python train.py --n_layer=18 --d_model=160 --n_experts=64 --experts_per_token=4 --d_expert=96 --d_shared_expert=0 --activation="geglu" --moe_layers=[1, 2, 3, 4, 5, 6, 7, 8, 9, 10, 11, 12, 13, 14, 15, 16, 17] --router_score="sigmoid" --normalize_top_k=false --routed_scale=1.0 --balance_loss=0.000508 --balance_bias=true --router_noise=0.05 --init_std_router=0.0176 --lr_router=0.00088 --vocab_size=8192 --norm="rmsnorm" --norm_eps=1e-06 --tie_embeddings=false --optimizer="soap_variant" --lr=0.00448 --beta1=0.95 --beta2=0.95 --batch_tokens=[65536, 131072, 196608] --seq_len=256 --train_tokens=878700000 --steps=7033 --dataset="wikipedia_en"
Below are experts of layer 6 (counted from 0) of a mixture-of-experts language model. Rows are named router (the router's row for the expert), down (a neuron's output weights, with its number) and show model dimensions 0-159. Each number is 500 + 40 x the weight over its row's rms, rounded and kept within 0 to 999. Numbers have three digits each.
After each expert's rows: "comes before" lists some tokens at least twice as common just after its tokens as in all text. This comes from a sample of Wikipedia text that the model never trained on. Tokens count by the router's weight.

# expert 11
router:568507530430460490510428470487541529538554512556516494535522479500538470536446568546571529480518489424438436476463431507480522542554442532501515434403438474519492494485557482512527472552531479483475526517487592490507541498465433491522494448536448521481509415511516533522547545495484557466520503511544550407486495463548507488495538531486477462477404537434564558490575513475506496525535521482491554477493517520463494550463529523447525457501410422533545487486545437539450480461512463
down0:511505489517508511580501538494487541492528521558505499504511520506504530531532495541519482541488540510513424498508545456514443484406615462509488543515450493482537545492507436490517526530514428486425508425530534531443557476454525538526459547585581387470472543475536540438442510452515432479494569532461463550531488444527486536461509564539533495472492470483494477472460482516506532435518499482512558512587564533585518399495448481519486488455540536431464539488518532473471547473494468
comes before: "| ", "-", "|", "- ", "- P", "  -"

# expert 53
router:474490587470475511414504523512551515548502503575398490469430465459524495483500528539564529432506499432463549526435480510496506540551497450474482546455497483495450453476481475494497479448538521487483486475436513499492513465529465517475536458525452508542544473536490522535452404492571516479459529481453496482448454481414524563481531515469421500449417498471560569492537507554434566537513525477507496449403495490504490482525603464422484506500543524451540563476508501506480559530555484
down0:416457449487444484506480558507496492512521537521495433489473502524450479498482487521546423483530506521516508482468507505534514495512472529480514431481511515527585452471580478457483502560511457466541503456477485438501507499605469497480537496441457575538493494483485517525526503442538468465523483468418532563446555478575545469531526497462497442506504508414425541468427480512488548477515518584550552604424532535455512486428560478518507457513547529455481533444534500511470497388470552
comes before: "\n\n", "\n", " The", " He", " In ", " In"

# expert 22
router:486515564545471471436494475513550571446569532594476504486527490452498502582470558571493544498548464501526427461467461528460486536548554462498486519492477390490496489549605392537530512493495484488465539481514482489467540419546468556488574506489496487527493488486456521489507477505465518486552558542559465389485489463532557528504537518417445497473503530439510517506511542515488536482468542470442525498529455525416514463468494439456461466487448503423520485545539490514450510498504471
down0:568450566509497522518475465484542475464524480518530507538442499574475526508530483496472496536478490530526514512498521442507443522526568511493521431511531528455504463531462407478475579488480444580588479449486511413531486551543476503469480514571502474547485554498487540550484443504551507430523511540544464463595523521509505508415523503497549554564569491485457487562522466512446447544395447583487547564545435555425523545465465503492499517457510508486541447525488473481496479483471535
comes before: "1", "0", "2", "3", "4", "6"

# expert 39
router:494494496524482450439458472530547519451592538600461512561478506449487524576497582562482574490533519469531446481488455544459559484514530448526505545446503390507479442539599420539484529500510514471434513472480481414477469446523503567426563522516474462521479523470454572517418462528494497495506533535525498455467512457551575529531494499465456449482493568420487506454493466491521565544483516535459487504528486491475509489470552455487466460482450476456481520518533522530477511504554498
down0:500500498515511458549404529501458529466507530503546429487503492492517501527580594566471525531522524464496567451452472517506505568464448502494462511472511516495467431438489560511459529533469455431409519555489554516510480499505486547514479475501485527549555504429446552501550515523493575495407478468595556592517501504468456552504453524483499465438527477524546454462524532472476424523443501576513481461473569542465538497489525571513468502519501507491475527491444428473531411476469467
comes before: "1", "2", "0", "3", "4", "5"

# expert 26
router:478490546471473461490452501443609543450510546541511518498519482459544508506418528517551536481515532434493532531429421587494524543522509450462465521483479481526434451532484479520465552462505455479451507437451536454451484448526488562482518523564443491419511498456460528526493515484453496468491487461522504447420506452522470472572521457433401469459477505467485545500488545532410491541451522570456431457516483540529452475460573466492541525485482492461547522504553461562459549479485486
down0:541602448474440492491483470466500492557435512481587505481477490482515427500461458484508518516563554462431500525503543524505461556451556446482543525454481460462514530499495482458523516508514508486516494521547621445563554463483550499453564500499502469464556594491428599526488495524465529498495422495483574507519506584480526538471512426438514513463562531540539475437494532534507472529506411463527497531532483485560568505493537495582452503442538521505483514497479487477532510561516458
comes before: "\n", "|", "2", "| ", " MP", "3"

# expert 7
router:514568576553491489480450520486518505577467490563444494517494485412442478512497504540527475472539546478495422536410496524499497533476489551478579528488494424544476463495584493501477538544498485451457465481472511421519496536525446481477503464565476448502489451483464485487446518506556571434478458474472457490466456500497486489464493462477436453461491499459506609440561466467460544540485524500512491453475562504448455477598500411491472502474503498396566534516528459554504533480494450
down0:520454554507457491516497521530512492496542396462498462471447474522466491490490534538513591522567469469516546541508524505492452540542483492425548496414524534502508521451576471479524494471489455531458513509508534525541562499486502546464492505488533489555462545511457528562474449513492484453483520573550527490463532434542531487557478484471486524489486506505525471492548505528541381472495422486517542503515601586550483546348503503535529511453520513542518560484531452452593517430522487
comes before: "\n\n", " The", " He", "The", " In ", " It"

# expert 44
router:501532582579503473510442490469536510528542527543500501495478449408541501503459554542531496519540557534530514474430513501499511544472541533532547446462566460608433525460545518472431498452498433471416524473521496427491487477532490550510531538527473437526513480489497504484454469487496553418468514496485455446473505427513471528462508459508474434505460523442516549464605496477461502590519463473494488427470480483464528484551478519526500509502469530431616523504498496505529488431575468
down0:489447512525480450468484501517561521446476531481528530462482552438511514426518502526446532456450532477540445478454395514503496543491499507510443532553494522441461578497448507507489543533438484442438491459460516535510508509472492449500488486557471447474479473504472459507454462454489506524432579515527464548535519568512428514487550474513433546532480516507436520500513536480566548524507513523578619502440537491537441494454589471384481491541521538523519471522519495452406526540524516
comes before: "\n\n", "\n", " The", " He", "The", "=="

# expert 21
router:501571527449486469495458498451529522499536491512448477523504451478453481488476502586511514452558514451468429491457458595448506490469508463446539510420505499599472472459469489568524509507505474471484434513540523443491541539608512460474549444491476479532521529559396614533531494475485517454485542537492433499483532489457524478489478473492533506489454546438498505436537468547480491494408456554477479491453509489431487487565579491444536396507497486501568488499532485517494493492536476
down0:484449512485453508480528433438519504552491540517557464514505470523451502494457559493478552507452487454479515484483523529518563437510431519472487492460417511496555546560537531460522471528555451492477456525485488461461504410543496582484502545513446514463456414502436543480527437517503402478546514403421500449559511502496544516503585522545443495576478495461550491496492515473468492530481495477503545526463479570423528475499538387456434479518462533506438520469503492472513473525470566
comes before: ".", " of", " and", ",", " of the", " in"

# expert 31
router:463522564472425510464462470527527532512566500508512488442512480464510537497464521541490551494562528483517448496428409477492510485545526466432392450532498431588492480472505443499483540480569531472438483428518535471520541472541491512445532459464471518481536470485439548529491518526545555465462522464521592469502541489524567490558565514505485508508473528539489481487549558570441486550495485468421420454500468514419465484573552485474519436461524462477577484479536518523515527490552452
down0:507577500544538457469525498542503435484470511508450460531494501505502470514509443517461454475536480491505424508532508453545463551553510531445553485522468480473495566476537551449510508508496529430564511455490533522536558526484458451511527489513573466489550501507519485519490443439521507522524523537440546456489463510542554480502494503475471610432414442496555494518527537526490463451561505424589503491561514533472444521495479573528520473435488464476444507397590523518442389527483457
comes before: "–", " |", ")", " | ", "\n", "."

# expert 56
router:498489487454389493452472426525534484533512481493506488564495482483503504535512543547495534528563542497526520441478444513429518546509443536467538448465468460566412484479505497516486560519506521450411467466490532460513454465486487508461538527532499449567531485481459520499454458454489519532467514515526489398464497499462514540480493515512460489422491528495558507434490464521510488508500517495352508496487540564486527483492522524518457514401376476466589532394516507477489498492493443
down0:468470509406508482504518505508521460511519516508480537502597514507512521423592465518398547501531500515569483538565540530464494468494405431530521510476461551545458532595572488463537580549488506488537475554463527536482483542519501553491461536563496529549519490474436490493519532492519527551563533512501496498589535536537495568454562436494506494492509537547505476464477478551488408564469542521485467530538484508472514485456509510455448472476467586544514530480528510465481562595474502
comes before: " | ", ".", " |", "–", "; ", ","

# expert 19
router:511507594461511451531415554511552482450514489524516538533500524466456509517432582578512576452531534472480468520449483546513506510527453484544490417434444475508482519560551514518551519533514514506521487500456522507497512474527519499442475499548371527458490461532512533518561494473504572429444518467553487421430472409514482519479508523511494439461506504452525507495591520516446496525487537496494538454541565496457487535485515523461454438468464493512570484419533451571464537485542485
down0:462519469509436487535409465493551466475489503520471520487548519495438520479487586432534499472596484471474438482515459485528546495535510528477546569506484501522526550443519441535508590525452502496471476485554432489487484475467382511553527423488528472494550499588481457413470520463476476470526519482501424502516554505503510527464515517587464522497571436511416534521510543551444571514495465578501546547523503523452521515512467469523475523457482491445429455472538473487536438511453493
comes before: "| ", "-", "|", "- ", "The", "|  |"

# expert 54
router:501523503528434398478453523461491562424489485541489497555450511482466503510486525514614530486573485448550510486467402495438532530517443468513484492477519484517466454522505484475433529486510538464485431486500549457430527459630511515434557468518485455494534500515482544527431538456524500571501497517506529491488500426519548565493531497517497406470462540502561533510553473459503555536519524500467507499495570597527531540539549522527511524470421448478492498479515449455477496480578493
down0:477486472481557524451528498558528503527441536514564486514462525526517526458502470545516569502501493573594480510468541450497428445499627514455462541513521495508514554472447520521555507519495483549531525480461486483504469470444475482498495483449465497510493461519479467499509496532529531417505527523491481513561426492549541456486445356500521566478489409482498487515489551496522502412518521578542529563524424482477564478562436530506477488580502580558498521534472525496485478461461562
comes before: ".", "0", " | ", " (", "2", "3"

# expert 43
router:505487491535486500469464469468528525429473485547494447529464512432508587533505525538508511490547588503550526532444449504566497544531421482433496454490526431511495496516588511538470582502488473461446534465514510517533467456530533493449555487492483490547559466471445549568455434427487507514475457483518511450462476505401489585488523505501487494454485512484521462474554486454491478533499548556455411502518535527485487473512560485513479576439472509431604518448549503490508571543532427
down0:530510518481493477468473528524532507531476566472486483564492494477490525520551478541436369449532481539490487472473543482481523467521492493513471513503521509510532566481499521521460472458542477545520493442446420550421519519524509509515475453486450504542499500510517459453504444425435512527453506497514526506519441553502503499407556471468564531486506513511539477466526526441444537408548513623547402529492443540497543481452447523502487465510585503478574506505506441433420424473446469
comes before: " | ", ".", " |", ", ", "% |", ") | "